{
  "activation": "swiglu",
  "router_score": "softmax",
  "routed_scale": 2.99,
  "groups_per_token": 4,
  "init_std_router": 0.0371,
  "norm_place": "pre",
  "init_std_o": 0.0037,
  "init_std_up": 0.0148,
  "lr": 0.0121,
  "lr_mult_up": 1.43,
  "beta1": 0.93
}
Below are experts of layer 4 (counted from 0) of a mixture-of-experts language model. Rows are named router (the router's row for the expert), gate (a neuron's input weights, with its number), up (a neuron's input weights, with its number), down (a neuron's output weights, with its number) and show model dimensions 384-511. Each number is 128 + 32 x the weight over its row's rms, rounded and kept within 0 to 255. Numbers have three digits each.
After each expert's rows: a language model's description of what the expert responds to. This comes from a sample of Wikipedia text that the model never trained on.

# expert 39
router:150165139098125142138101154096197136180099144089128141092148118128104102129098118132106098112101176146107076111154129155158169097114132149161079075186108153143162165081079112104127134111134080152141100061126113095099086145093185078090154133131095108070105088145128095172148132083113146113130160099126117105186142105102130160123082161121110169174181086099130083110109146161144153152111
gate0:114136184031120097097159145123156145190178115069141052166086112164130110173153138091126160126154104194169145112093160113159146172110127169122153160165101117158159167113126171080144131120125098102173136077137143113108105118117143128087081152160141154078119161140111074135127150157151095124139204127103130161141155126115076105138119100100119091155131169072128138145131133128136129117077
up0:148183151070105148166160153156098070249156127064148047154128109122159140192123148085141138145086115182144111112068091120140042103147137146128153125165115121122172139119123153113109140177116141148154129050079150105138138129105079152063105192159154107225137146052099102125146105115152071189163148122111121122151157129119115096157111120161148128119134098122161122176053126169166066148133
down0:113174133112093163146070154138147126168130141132175096105142125127154115089107132168108096200041110129094157089113112111142136091124149092134122133144196171127160111151122123113070121130158151168114078116129092086156080127128164115160094123091135137089171117086145116170147131198122123100159120108133112114184153172071142234132158145113129099118201075114149120092075127135117091077118
Coordinating and, or, commas, closing quotes and parentheses that join list items in prose, e.g. "birth, and death".

# expert 46
router:067135130171126118133132132099177120119128189174151083103101145172169171129161165132092136160123190140087128137138139086176152100176071126143076120088109142146116143178189047178149114117071138117092154155126086178158084185083100127146114093108120149166137104150128093150099144134073128113178111111148099168102192108104153036087166153130113092120091217139185111086149110151140106116119
gate0:138182093079082167152135098145172163092175182100158142131134171148052134107122190134101151123121097104132170113115130170159149096091104167084148137089149151139133114132195195131106137151139124084133127078116119116132111091136168127119139086176153084125175104122109134101155097153119166131082129088095120166138180108104107181116067096088144141130106131131045160159184125130184162093115
up0:135086167165169121071097134137081114108196082137094147136173089145138109143089119153116128065191136128095148134197150124070175087138117123110148111159124092114133129155173112031109127115134112144191108143137100117124104071112083102131187152112115117134125155169127083195086124119185094147105062151146068129142118196173173126181118136060103135095123162136117114109155107094126169117137
down0:126093108113182157089113150153116157109104109215166109094138144182157120113063122131162073064121124120102183120170166123096120167175134083124122134123103141152170094105106100155135164128107093116153126159140115058152166105099083111135150138127059146111123148123180132239134107117102099146138137132161156141091099130130111032133124119134089158133171137129070156178185103125192167192160
Abstract and personal nouns after the, a or his, such as father, career, development, role and history, and the endings of such words.

# expert 19
router:138195122139141062133108148095117164097090149129117099103144131086150125093109146133128086128144170179130059151102138110148110155175129137128048146157149104183147178152171102122095114199132136165145089098124166124137062182108111098151161154115131154111139137135097100158098141113126104155136148105100069163170141101134177139125133195157175120129119094126137093180113150147151144096142
gate0:162112108176062120165146114185147099080115127142141173095098116139166137085145128147136175088163074205145096112169164144100126121139117181152098160148105057126159105141115139134134127137143102199161120117152173114161149140124104155121047129168105180169169127070136130140093186139147107115087205171154107135104090151150145148164113127179145092083127104134079100122128121141057146148104
up0:082143180130204103139172198104139157181132135092151129159148182145100147167132074090166106091079142140196135110125070150123136137133109043138161065102174170113091142104120119124107161124113145102106150180110144161121115141149220104152139134043159137104061151050117113093124091159176205170174096097156123109140161131067099102095148138143121115136160068132187127155103154087185107151095
down0:122085166190124164121090163132187101091159146111098121146096080092106121164073139132126110154131091078147138151140076131086123094098122080113087144089132117167173149138126125151093160100125174085137110138127132076126184058137130099116084113112067060130196114118111095121177195161087057132109187114112125142150085165107143187103129153151086135074104074141167140156149096184177114111102
Common nouns and their final pieces in descriptive prose, such as water, church, station, poultry, vinegar, plus the word as.

# expert 45
router:182043115090120136149114131121072120207099126083152159133177120201119131119160112200143137106073119199140129132161146181099089116118188091099107137160092154139080167106079106139090124126137131062106145081129122117087068125145159114161069159136099080119078159138165177133057136115082116146151091162092097184107078078169156138096143116112131127093178139162180147094120073125139118142131
gate0:140168104109110122207131111150162129163135139187109137148094144137165094116090101153147149143108168173198142112117145099121117170143152070155107190186151167150074151062121098116107094154095151141139069138084097174128161119118105133120165172091179157094136138154147102077063137124166097125141096149127144121166145084193150132193192114113176127151158126151091076151155091121107086138117
up0:120113120091137125102143098112133145088075138157112115108123137117106170131113086104144155086097075142125145130120137141172110152158152160152141099172089142068077094113153153172125138146150098142123099056152131100172165141164151082135132146074119141035093132130139071173124115131080127125108147091103118161084129147106134158151170131164128184093179117208141149126205135181091131142112
down0:167165137088138112109096140094134132128109171107179114184106130119128150168088168175146153109137174129140166123106152146125130182159138159112055142122059061112162142079103113106137147090112107116106097115128122107067133122144146141102088143101108159158206088210221114126106189136132126083088153114130087108173171173156080084151099092112138060091131180104153125126080103085143137173187
Digits within years, especially 9 and 0, plus pieces of French names and words such as d', chéri, de Graaf.

# expert 1
router:116109086097157044093095130133142150145155157131088150055154133102119161116115108153110141170126122117175076125134120114130166109080161138140114113136107139166080136074160113175121174093144124136156185098073140092114132122074121152125152181143156133108108163161123121102093157084098168116110140124079088110166160089138082146179084099091152173161117130112103093157128179128062154138128
gate0:182139130154124156154139100158157137098126181141165166135139115125151107092088099085172106122178116145168102124161108095145064180103151160106161110141175127081118163090116086128146094120100155142155129144119128139059113123177144201084130084142162126132108049149159102145127141109097112164136103135116103038152112115111112162082054127179147110102104131064096133147159154175130123142118
up0:122155128156151144122141128135142153143112095125113143133114114117129198164172160149083142122115085120139145102119169169123122089167138139102109127147112118178093090119113138106121175166143104180088127097147173166140167086154130097144130191136146099117095209108073128114170085128123124090156131144126146192182149184129137102134229098133082157183096112168136162099096104112171084116149
down0:135146113090162117112157157202139178117139123133110129159106126140114168093077092197110071197108139106128157187125107129168130127097198128156136128122100120104121049153187091121159122200122100126135163084111127099142161104141152135083115109190115114093083151083122167118139154117103159124132149118102168101114102196149122077176189099120102093093130114146160121136119131112126137159092
Colons and separators after field labels in infobox-style lists, such as Namesake:, Total:, Genus, Coordinates, plus table pipes.

# expert 37
router:140107154165067167134158071115083141161123149075157160162155155114144110118153117118164153105144117051106192129131177148198109085117102140177127186130116140068106181138083130120170091103124130123157109144077202169113144114127102093129161161107157114097095078167138133157097087103127158084139144195086118147164098176187175090122139120135083167129132116147121141158159092155186159172136
gate0:095200076099126086126103102132132152142097101099156126129065184164180112108089122178135197119117099143134102090115154134139143153126153095086121136133121148119183127163116167141133103163097141111180161091146150127147152170144086127137068173124103120105115138182103146138135128104124087124170165082076153102136149126143111080112102143144121106152082144125094112153112238100172081138182
up0:142134107119112139078146086130216215166173164090117139142078129121107178182179112107179131140114104152147183155164096071065084142144165069146092117109100109156140121122173098134113100128174180092119106179108173147133127187154085139165177130122072180090096180182129165102105106132142185129100135170150197109136111095093170116128108158143123152114129166107173113124123186123131149124090
down0:118139157167118122106103124108165109066121114189148138125107101166117103091120136165164068117115145152141178157151119178106040145121112095120085190085130147197153168085156128042124125172149132153143109128107106088077157156106093164137113115087101103122157090107112082108148147089120157125105201113115133120075118098155147099156127142124110056125122060124125147151144148138101116110144
Single capital letters starting a name or word after a space, quote or pipe, such as Preceded, Succeeded, Hoyt v., F.

# expert 17
router:170173155106121193106145175139139164142127108109161132075152130153053119163083105086100105159178151169138145170154124133096055133139189136101099119142078139171118128137143126128126087124142079083145158091126131111107121143081119112162091120112091063052106115136145084106175109086196102149131179163079106110099140157127179169180080168091123125116142069146119112144111159127116140135031
gate0:109137067179126058108122128108133128165206130115145089156114066186142157152156109146151154110083163145165058182155165157156125118174102090158146128147111087159150153151033150132151115157215135155149141072100140095154154141141190140147101089134101171103112144107171124099085148164108147113093115114127126098060200134077100135140099140088194153180171090177120070143149095114132163121119
up0:120109063185118071111114060149126164135236122157123113145136105137129139122097164102100166156126149153153129173104161141106207130149140114144124123128124121159142127103067138175126133146158147129167199069087085099144135144119146113112190122070142182079117099064125135134120200140137097103131120125131127128082152082144169170150093139105205113179132095147114044123100132061134187134145
down0:152106113137094160138179138105108130115123122149103134165160124110162139115165132125200179080126128140097180122121112113157165077050147098203132134155139075156088110132149112155077134106128096107158087098139133114113089114120158163221101118106141120159134160147147123115096173118141146147087177172098114097174066107109169068133122151172109168121056137175125069157095127103128104148155
Full stops ending sentences or paragraphs, including ")." and ".\"", plus abbreviation dots (St.) and decimal points in tables.

# expert 7
router:138157164130195098079182114162150089187093133063138136190134101051184137159152107102086096157185127152104094102130135147183143106072073172083126140147136124154108172079098110116128085144132134118154122113122130119063139073168105156100078139160133127081142102067107154193076114063086134151139092086112131095132154111139107174153155095123129146092105087114142121195143169106079109143074
gate0:093077122166118130086125116154124135102150156136094142140179168090149122105161176112117135077153119172153113151100092134146178131162087120138166097162085085170148182088109195125080223086186081135148147144101054167164167153126124112125151083104149149090167124169163098177119144092080143140054135102150111129143115101180098157154178132147124099150104113139108140131135100140124060077150
up0:151120160132164100144173135129157150202126156123219065106111111192119141119070096112140128162145120104123163117120152145110071139130133156146110136108105126077158122129125120097094057168153154121119069111179159102065126125124136124137094192121110096106116162053073214140154131127187164128205142135124164128089136136142095101111124132137115151106141148119198050085134111122186161166132
down0:152102222070169109090108143109175083126084114109121200103097096116057098090116131140101149122151154171183120096123101102088124145155151185104086172112150121160130109173129065118145132119139159069134158106167152063136133195185121094093175119113101129149114181121184153062111164115126110154119165117097145125109126166068157142170150220090113145155120162115096170099107145094130172116112
Prepositions in running prose, above all of and in, also during, after, between, e.g. "the racial makeup of", "In 1999".

# expert 10
router:143117145168129103118094095144103115149136108129104174151148175178118150093171168140121114109095085115164229134121132100116076141168150107119151146147122130123103164110135146157132121067157084124124125155091119171145111109073119117133124123150134060087138114157151103088048193130101069138075125124088149153129179139168131087133125166107169103087124134115103140100136077071148102165141
gate0:142150139132147084145152141092091100138089144100079119123118065192081120126135124128115112106125071117100106168149092141144122162190114075146102109120064111131102085146144140083133112164142114141129064121130077115109125145093122146154137132127112184127162096143121172128136159139172103162157173128109097151125134104104134139147179112156115082120149146164060141154118151077120085119155
up0:138106117128144096196119110066107104121167142046085117119146143160083176127096142100053175104091143110153110122095106125159163144093167136133095146142152163122032165088131134113106185114179110151171151118123174126184180133086159137117098077167146148112168087141193154102101083119141123144148149127127178190158143141150173096110187111152150114123088112148130136115122105211112202126122
down0:126112079105131156152118050196150095095116127117136153154181172152141169146124138196160155080119138090111108138090109140139085165109152146116082128142154157142141144097114161083159192087141082181178156131165163147156165069165142124143169100155132147130134112141102106133125151077148178145137182114151097086141144165130100102096152110111084109132099124130130048109112095051166100153049
Common first names such as John, David and William, and middle or end pieces of surnames and rare words, plus the word first.

# expert 30
router:113091094057171096114131100149103127059144136146156116129109108121104114119093122131092137105089075082112131113152120153069143155161159140118136102137140128129174126150098146153138167128131105109131100111164211139106129156140157142103173093152171141147107127167077142089190094100154125109129160152125182058145126111092089173118114069140173163204076083151139125128126169142094156114133
gate1:155084136121112111148096139094175128113124108130162091120084163115118149097125202110093122100101089134095139119036090134119113099152078112138085085136105143106164069155053155083140170115142128151096123154107100119142135120152141068178110136071194136129102109174108135125116133102104133073117063158073121145114128147167161171134039144110100133131139186132097138130188148129151173101107
up1:098108136098120140109147102167148124164132093157116120168172133156119081113166096111154120146048102129114129151148110116171152169161118058108102135169175069158166137163114109109179121127128070103117068137165079133098112116102141148154116161155115091149124190110123107114135171049069107149130178151163136146087075165135156174167138118120178144090123063092082160089164102147147096131148
down1:153126116120141146146168134177107119173181152173111097150185158112110134143135124104121115149128154164089148094101136100117168137127063184137158137144134142124117131133098087142143090149150100132138093148128119055121111132138156165092110133140074112130090148149146124107143134109164094172180123137072110191158133155183128117150161084149042179139109196108130105077112113108174133107145
Pipe separators between numeric table cells in election and sports tables, plus =, %, ± and minus signs in tables and abbreviation keys.

# expert 28
router:147151146099068122157095127134141128114087137114129133122174129158134148107105129134140108103075161085119110142136196105172120218149149192152048090097176178167126160130170095146167062138141170157082110144086075173107118154108152093117144183091120149173088132144124157140113125107083141143107136162198150100094100055108153108193198137149172112164105139162071127206101100074157110088116
gate0:145120143127154122192190079148109105118100057118133162143117134070104217131173109092084133131134113151128121132098126103112171100168134171170192141112173162079120157113120142073099115102114134084156139165138140091110135169122095181122082127175148118091121106112091130111128209082202118122120174098114121119067083119124121112115169088099201157113151119118138146213170105071076200101125
up0:119134077149200161205136121138148243129169120128078105099153119129116116179118143148148168122112105133105165152070162099096150131109122116108078124139074094095184067143091106148171186136154185078119073067120134126151129128164152184170112177083149131142129104104091154150071134147124083123111111125165189113141065118165151112119143116052183134135148158162091123138176153112105102114070
down0:133163148114113105133134118137137139096178119176124107102144185180149166115127115141078107117139133103123205097114116099079090107091166135154085132142129075039127146139135124068151154087164156126096080131144105130124116123164122188102121080161169161126131171157150075124140122159082092152174166131108137175147097115125117163119126090136162163167156162099056143101175141112115175160179
Word pieces in gene, protein, chemistry and medical text, such as cytopl-asm, deacet-yl-ase, endothel-ial, plus words like protein, disease.

# expert 12
router:120153092099173148100078113133143134110190141131104172120120089095102144115077061080133140144114160099102128124155118137107139160121112165058149068123122126170177161072052156143142146169197109104071188039144166088114144141130159127130171136152122165130089108124112052081104183170124123126109155096116175053140106150177145143157108148139140169125103106103156095132108182103050147101108
gate1:132167154144131200108114101165105143060130130183167137191167154152134181106081122172118120094196118098160054204180182088187081106160113195125161175137117159166129195085121126120111144072050142132132106121126156152083067114106137220158114113113122173117162134100099125099112108131114111082163168052109105132128134094132144136130122121142121118130166097134106103083101164076133133108105
up1:083115124167061169073150122146152135087153069142165226164108151152132123113163193150095178143166093178157152122144108105158066115102075102140178135123147109124109177089150100112179106094149102135115179090170173163162145110141171165088098140109085102113185058159089118142172103103106134114102141162131113123114099117109058113140140131119058093125111145103109125121131105129121154124132
down1:149120123145160152115126129121101178146135119176132086113169078120117092193142212105166132130100123144138105100111091095107140128147163134113129081154118152147121165173126158158155146114146125119045101162136134106166104145149059182078095175117131182144119181070166151171135114156145103152078104084136119140168151106146124194194066091108147150126143140141086161115110142144106073143140
Line-initial dashes of infobox lists, table pipes, and == heading markers, as in "- Country:" or "| Scott".

# expert 11
router:144137131127179134113113147080079069121098148164168054079054124145152099155091187136168134155177077146065127146139092111164086131159153179169125136109122086124103081188173107112175117134133152131133183159120108144163098138150148171112087109085161113137149209157098117125094127219098112158061181138165118160115200142077150134170089124096146083108160171087150097167102086147095097116107
gate0:082160126096139190136117157114238139132183064103129143144086124162064112143140134153140074090127091136132122128133128109142146103140135145191120140111091101135107127109079126174159014139081185100142117192101103098135116096133152097186095139071144143165154124065142134098140142131154136116155159108097119137185133151095112095114100148152095073124171176156152110169186140115174111166113
up0:068141135175157218154143124107140092135140094089115167159119172128066136084147152147128090163098114120102122153127199175124159144078088108099119132095105119087106106120162114143145125132140178149140082142092077174086151089127122066198056171082133067148122121110127140117089123092119172144146165120131118124124112144102062110086119141147171106115133188131160112170161155107094112100109
down0:142121157103114114124173104154164111148166123146111212144077144082095131148145132159157094150068120143127133192083178086167189121165091137067190152097119177121086100120143140196093127105141171145165134101216156184175143134103136062132146158135141128107171071087143110066116110111134153082090124085150086129096186104096158070148114096148108161138148176111088064153127172187103168161126
Word-final suffix pieces such as -s, -es, -ations, -ments, -ing, plus table words like Votes, Candidate.

# expert 18
router:081158133178074117156132168083148084119121151123101096193115090106186091165129145100118154116097153109110140098162108107187118102137105148144141184139178123174155120127198131128136103149143122160067144194173127124133161093109115159124064087101143131178147122117112132127123171156063100137153058119203117141094146078100161094137145136162099086070100169112132139066143107085129115149077
gate0:185100127128081107147116044113123138069121183146153083186120138175122129128135173162142122139131128170133084121079138172073111176128145152115105119120117140113149137194147097152122189158091097141126120172109147115108075123131138155152058123106097118088134098084069119050167097131108106156139112117085135141100112125165169157181131112114102098079214053120133207075139152090086187117174
up0:148111137162151117098132137125118072115161169113088105111134077142141073186116093169119104165113112118119138161107124154140073078152131100122152150123194106138142103104106197134133109109161107136153174093113167126079092134096184154129149148037180180153142094048142127125143116135122123157133135111120119108120140137104139166144169127124121136085190106165094189147182170107196122127166
down0:144131096054154087161087115202132177145168134141201169186132154116120156122130106098246128150164184155073096138159104067150097098071059116095102131135129131124135200103131123152152086113094137149152122101098137158241151148123180108176126032167107121096131153144185137132151118153125192106091152118172092153147128089078149148135114101192141140134138123065160077106124100148114194118080
Words in reviews and production sections of film, music and game articles, such as film, album, wrote and released, plus critic and outlet names.

# expert 34
router:130142133128150100133121120166095122100136099120103197161181093142123105150098100079115066120081131130158087175078174077082103073103104182133136158136141194116123111118168131113084105145077113132085125097165127079179125143124087139108163162094054099194091146103129132166118099133134142094137136164120094115133175148160161117175109075075058167157136138145137165097104059161136127197182
gate0:135160136085154134120058149105161068166142144139108113146083144138115127126140144119175107076105157106203134129116103138111154094114108089151147142118147110187061115165113160152165140129111142150133085142158085119069133111183197172146157173156199088075110091144135145118107157110125104162133141131117138097119129135127087150147116167170082092105080187193097130098128131060149161103136
up0:126145084099127190159094122199113151099110066130152156111099155120125100156104089114157103095071133111117214140076095104155100163144126139097095106082094061070138124150150100078126080117226092105112134127138118122159115205144186075073088164106126136118173156178105216122132136124080155129174102080095194134104136101045179103102074166102133144126103116076174103111073154164097165098144
down0:144124091071073120107174100108187123104108145146114132147137166165153093194188144161083160135149124197152139090063130110110155127070101135120128152058135163093167129125125137185127085157111172139109089110125123235108154126109169178125129105132142076162148143121120108093070148085138132178126083087091143073096082173094143148180063103151087122044172120154198109126141094144098106062132
Syllables of Chinese, Japanese, Thai, South Asian and Caucasian names and terms, such as Shang-ra-o, D-ao-ist and Ak-bar, plus China and Japan.

# expert 31
router:184084128184130161181194136110063153074173151170110155122119115112074148131184173116138154138158149143194133097135080173124161208156131060147127147114138049140103091124124150112126131131079133073147145113127156112156153114154192190128123126193169151081157163155137165098128135141187109150116118108141105151114115149119074096108116151108125125156163188145142125064131111140130141067113
gate1:106141147125162113124148110109105140095165122107119130173107142150196140148133116097115118164112086159149079116164069099124079168121154131121102124148158157151129125166123134134099094200157144149111120115160082107131116112138176153146096138116106127188106069172118171110140144093146176133130103153099160091137180099107098120149133104123120190077084120135097155115146122129179161109095
up1:123107112085137088153113111107129135100141131132171143172072095146172134156123129104142102218097167156143117090157045097108163153158175124102131127172109133134149148149125125149106081151113150168109166153148099076132129137133092167160137115134109082196133085113092174083152114150157220126124080157098167141162139064123177114083144170105160163090094132138155119129070116166145163078127
down1:134136185114130173146129101131241120137153171075137083138067089164195138164117162118143105142168139119137151123144107141156142138157108136129123110137135118211074157121156024125121116114145091114105147127145105177108126088125107061135106105106142162090134144084126099153107125155099155144236116103118138121132109122134135058067083143101136134106162120081138114141081096170140149151114
Digits and dashes in match scores and stat table cells, such as 2–1, 7–5, squad numbers and rankings.

# expert 25
router:114102177107126184077126091173105145157123075203089141129157162128157104124110151065162136128110151092170131150064159150140055116135089147165149147111163139148106142147164145153166129100082176106068147166186148133147173137086097103130158154074101120089112171138139128098138126185167125060146122196119139073160158175145138077144063105128127088146120110157126154133085119124104141132080
gate0:098146098095088163157118172147151199095124120161172152147130096133120136140075162190130085109109141111101046149154120090141136126079131103118141144127166126178136141075115094151145071129166169111057110100157073155185086066135125137167123090090187065128128154130100091132130098122143142092091105107126040118138130166166173203119126133117082132084077126175138184131069164104147084189144
up0:069117109139143150118126110148099112094076146078091135096095171134136109096133116113096094181156092101167048137076089148120145123160122103160106130100150166194080181117125079092139102100118146183091126139106142228167079155171155129135134147166161114147118142177119110111130160108040183146083138176170131074103096188092145175111142089213083156158104131158167123089121127091116136124226
down0:130110102129059119114130140077117136064110139110114142100141161205104102110142145097119141118130079134111111119083116162059144126177108108117139069095147180053118082115129107099068150134138123144127125154167168091102080152142158092214164148116169088141081126114138173151148177124074172122129116138082133134120124183144098116150148114107136107149122161115099155152151147065099143158163
Letter pieces inside Slavic and other foreign names, especially z, j, š, gh, such as Przemysław, Svitolina, Ploiești.

# expert 16
router:119120098162087161083131121123136116153102106103141163172165153081094102121100123030140140124145094085123167116170143132174104063137117137105182120138107204111099125139109091099096132096176181141139134153141093112198124108132061153161122040129077120101104178073195164190096104116119138080109101109072158156176104155147132135135137093137084158136128142111192194144137093134142126154136
gate0:102119114146092155114106167127152088102133093147091073099158087074141148141133150049070102087110096064118088129150150102125133073132078128191141052137176133139078167105070100093181094122093178080073111100174162137116152116160113144136175133104165106126130151178118139148124130170110131135167094074102143171082144139133088133109127150136051040122127117150138107113140141111143167091095
up0:125109140134163149102154124083133115131117155186171071102132084126080185131087239141105112110076111082119113128107163131160149056104145095154114112180137181164118165136127177136132152096168140126146173117151173158097148188100144112062141142112127116121122191109087111145106102142110084120143137154170095138138113115131126142058087152127119129147098131144132108118134134109137113171125
down0:118125127119175137102122066104137130084141177151128119103117106114141124120095124113106123166131133109094167119126162112077151091141149161125147174096159117132147170135134186109152166136125155117131126111166125099096083118132148155111089098086160134162218118095156165099007161091183123153130085115129193179140108116207126087093132144148149140145161174070134072173114117108122121153166
Capitalized words and inner pieces of song, album, film and place titles, such as You, My, Los, S-op-ranos.

# expert 47
router:091090112165095130161139101145147095140112180168138092128122169143149101086200121200082163135146142113093111156161153076116137140146113097115083128058190114175152109117109080203156103156103114165132137208119105152131136113121075095070165097089087133192067132135178172164108092083117153147103121105196158128115149165163125080141161102145184152115107185149117111160181090076105135154120
gate0:128137087109077113151158152069127163142094175100167126128201128165149131129134151148144093137193182066110077117087145166134215172112156108168030186134056141110218104155138159097160113107087140141178114077111108152118145079129148133107123141122109104131124157137095159089088157141097093100102139070100094122095165119150191088087140141128161098128122116114129081110103126153121108113150
up0:133127104109025137105139043091198140137090142091119067121131124087138145140135164115123113129197134164132163110185162126151203145098170090157119085113110117121201114118133045112125134123153082067153098062154132124100084074123099086108075091162163130139148134121154213079162114151069125158137123108115090120161166138107148160141153154125129131142133132184129085138140138137106124104140
down0:076201118112117116134133123148123111156144053105142168160132145091160080129122172130151146132141194165081108154147168155108154122095202161130065143108099166120126132117119125119136134149144164117142155165130171104094127130109131134135094139189188171112117131136089096128127165177125088140029202137045071101175120111102132152165183088082097156093128172102109098062109161131116136067150
First or middle pieces of longer words after articles, such as Pros-per-ity, An-al-yses, Med-ica-id, plus However, public, social.

# expert 43
router:136090151088100119108107157164175139115094108122085112112102166188139100061129215166177170109187083153125139145151100123101114078123063164099115119166078141105142078138168136096139131109131112054084081096188152191128067104137160133151190135167123157114106109060122117082164100164173132168067119143150175114129091092063054128076137132115118081160108127137103126120109122157090121099147
gate1:115118152168185120114136146165123094133143124122157092128126136109201087200189145132148116119145105082071164158134149141149190097201117097097153100087193099187177125083104146170122115158114110111177158094145127132115132138121123110090167180121151073172164135131063136062147145179140103138125152144152110132123162155137145093067115095087125126130121105127169158111109112120105133072116
up1:069144176144193120162170165095140117153131131064171102115164130141122149109190140157109127171113107091120086110099137174162090158084060115122123075111121143106129089115100055131139080126126123125173117143158172117101105134158096119086119119113186113129197100132093130068100091109109105100115137095154035121078178190138132146137102113150185152168185152065162136107180149082163115079156
down1:097106126111175094103123134109129164000106110153131140125065155139140105120122100108199107127137199079201092067115154157086148123105155189182128123087119086139191144090197135160089175134133137179112144100092144119142133138170158161154126126102152149118170110141094125148128067134119122200129105149161135124127166099086091107187110149148220146118107148114092121190116112109079160101102
Column headers and structural words in wiki tables and infoboxes, such as Date, Votes, Score, Personal details, heading markers.

# expert 20
router:156115203100166093075133080214183119152043143089144141157128167141119106179134112081087081089181144126138116091140149184141111139081092154118078102157076114136157183122097076091128102131097091081129149150145168149099168112121106152106130146149100086025144129113111155177128125102085136123146052159059071138120132129174124139170124112152130102083142126046125125155101153088114112172083
gate0:141117143098114119146144113112171123178128130138112121144124122060168086176157151167125132165079191080144119109152141163084082143158146114095110139190121118133150107117078143157155130176181160117140087069111099175103149082142190100180132132146175140104091137106092125113148155154179177169063156108169076099148106191128048147163144170154160130119142116171041093141179132139145130097110
up0:167038170128083085151120123100056128121167155080083150144154134181152099150118105128124159108121134145142174073124085213133150170157102139133159134156120112152131154136141117171115149160100134159134145049128077118158112103100113099130127127111121132149087140089129173151085127182125114174148126111170163104093188172096111120118091140134133078152107130105078104146125109111184191134163
down0:100175226095081117157114154145098141133165124155115189162140118146111168174165104138131084117150156110140148178132106158101149096093113070138123093149111132112111179144089186089096170163196164134146136104119118106075172093118073139188208093172186134109187087157137076135181131121083119091176174170083150085159178120125145131131089151105183153093141092131162135111128141169100099111126
Function words such as by, with, was, be, from, when, and the colon inside track durations like 2:29.

# expert 26
router:128139081114115104204178114111138128144132094102154160099146077129059135118105129148092150158072155154157123098117119085131143153123155133176170116101124082142085164135075124182113076147128106112143110180124111094085087122126181098142126096109117088116196143155100117153178123090170096093128135110091082170163117071149132148119140182105103153182136135084172081102129177145150085170172
gate1:132084082180080096091129087087097148166120136123129117149051124096149115075105131115092097157154115088125128109110164118119118139176129191132133120139126132100155122144049179152106169129067093145095096102092118092148130128162127162149174107092128227107121092162150133146126093113148165161107130151080126102170157146151118123101100120090122133111116095189193159106091105149143167103134
up1:148143112099104120071173105059128171156124166130109128199167164163106149107162092108135083121124119131099141102105128109143095175071146105143062091145084108111052091167090172137155084072132095166096115137160159131168135071105112129117142162103128125077086167088137074145101111079140053125079133104144133131142149114109115120127096123124081135132188147117114143078157108141108153144095
down1:134055192088117083170096086116149180155130151131126146111133169132098154101122122127104192144144144153102135136080151081155162139112133107122055133103142110081154154169128095077154073103102076141132115204181177129127130109136119153128164119198129118145124132105099128098080136132188135130162171104112106123123108106128169151150147180118096149189208102052073079073071179126182082147109
Last digits of years and numbers, such as 202-2 and 195-8, plus units and directions such as km, kg, ′, °E and north.

# expert 27
router:130111094118073119214103104090077160142148157113117108089128083137086131140162130155088132160159132158194098048118109133156216177105124077138131132118153113115132149148150141112176111113111133064135089144125093077134114167150156146168110107113139113119152127169099172129106084141128123096083105127097143162149091109144146142063130165076106101127166133159156099118139116146171162174117
gate1:191136077131196180167170135124136071130095145059075110135102123133097088155121136114152184121149104127091132132141067148103064116163134159129132124073148082183147135186130203166136075157179097145110098123148182099076138113153079134114156098112137152154097147112072172122132158135087133120126184145159120076141147118172139139089122126124189110148111150216139156085142148124165128099132
up1:131104157114169133104104101179142143104132027165128171131146145144117111059074163170093142086154106127137140126139131075190109120123157115126142118128149086037077150051101101114105114090094121148136135129156112169144124123133146137084103117165099140149112119095098108119083145080148110110077171131117201176121127154133124113170151130131081155127103100103073122143153066203135131117062
down1:147083077150063139162148148114149142096109066173175058115146137130148074100094184096109090083172101105118092115133109107149149074203099112149123103121140165092069138068144109156155149133127142134094138191144149131156080100082125134071146106126103181145113183109089125190092038166096171079096144129169094140173094097119146075163129191138102114186172089073154151150091138145141157083146
Later digits inside numbers, especially 0 and 9, in years, coordinates, model names and vote counts, e.g. Xbox 360, 2008.

# expert 23
router:122137157080102076062138121089098110116150184083179116121105133157162138144141091185079091111121100232136128156159108123149185101106170137093099101186137091070094153111100178124116136161144189143107068125196104163114132150135088147140122145159133132156148161156085103118113111092117118101145076063097079151096093124139163148123138139037099138106133117167106157121212101144137154178113
gate0:085105114146139117183097118095171133132129073109128159060141147097126155103146110140145157134126168110170147080133119143181085093130098050133138070117170093094061142102144102136064137107126115110133061129078159121084169116108146158082138114129096121156106105114092092168114155144131148130120141076124140163115047140077119166140121094138053123110228107135151152147136068157093083127126
up0:128179136143175136097123068125122135161019114088144180112136156025081149070169150085131085117146195134099116105153148176149114116156098111106179107105105091115122114132175139119118112128092112104145164109109150108129119132084149198135109114126118068133150166109134158121126145095086134147117117102131109175152143116130112119136138163160128117121097123137118160127094142179106145156094
down0:130081123129121136105128093134196138148086165193096142071151099129114159104123083104121088139155134169130140143169134111191091143096107189100101157099028113071166118168165156065180144120128176140117159110098107119132009115083179111143140146079082112176180147182131096155133085102154080106120161133091115080097118063086161127171164138201181096167168133126100147126140136183118140146128
Middle digits of years like 2011 and 2024, plus adjectives such as local, national, public, and mean in climate tables.

# expert 29
router:143159100072163180110142160088158148126125161090100133140158048126115127179085131131081093144103146138104118142097173170163174159085126128137098100180100089131135136023145128088100176138131135096131111104097111087124164141140124086093089202155075124132099106119082088133182161139163142115128140111081098114161118100128114168175133112148156172178116123143088093143071175122098172103111
gate0:184147104079114134108152119077181127127158074116182074104120174215175119141120154096077115129113115128115128133092114139121147094137119122102149110112096097164135121213153154150069136129115104171066121125112100139121173157140093110127132177107115184201170072120139115114174098137086164099139097121126120140077166115080146128150118120157161108112168116115144186171126125115174160147094
up0:131120129141127089120087158079170158165102082116149166135097154108160166187130074121206153117146080044185196165124088156164098201168141216125112121107166147139160162075110117112122121189154134090091110142153121084113089099195109148090163159184123105129132138089159138103093122089151105099123129132159075129114108157157168192112078128131133123106123107103166096132130118108177088111160
down0:153104120143141144094174160172094124087106126143111109159076130108123181177118099111067059124166126196144160083137120143087168093105131157148138105104065129177125145136087101119136094122077136145112097071149115125113153124065142107130081128117147081123174123115093155146198161088117120148161175116128106102128155131159111137125142169123133170167130165114115154144128133192122116194105
Commas after nouns in prose and lists, such as County, and Hall,, plus table cell pipes and comma-quote combinations.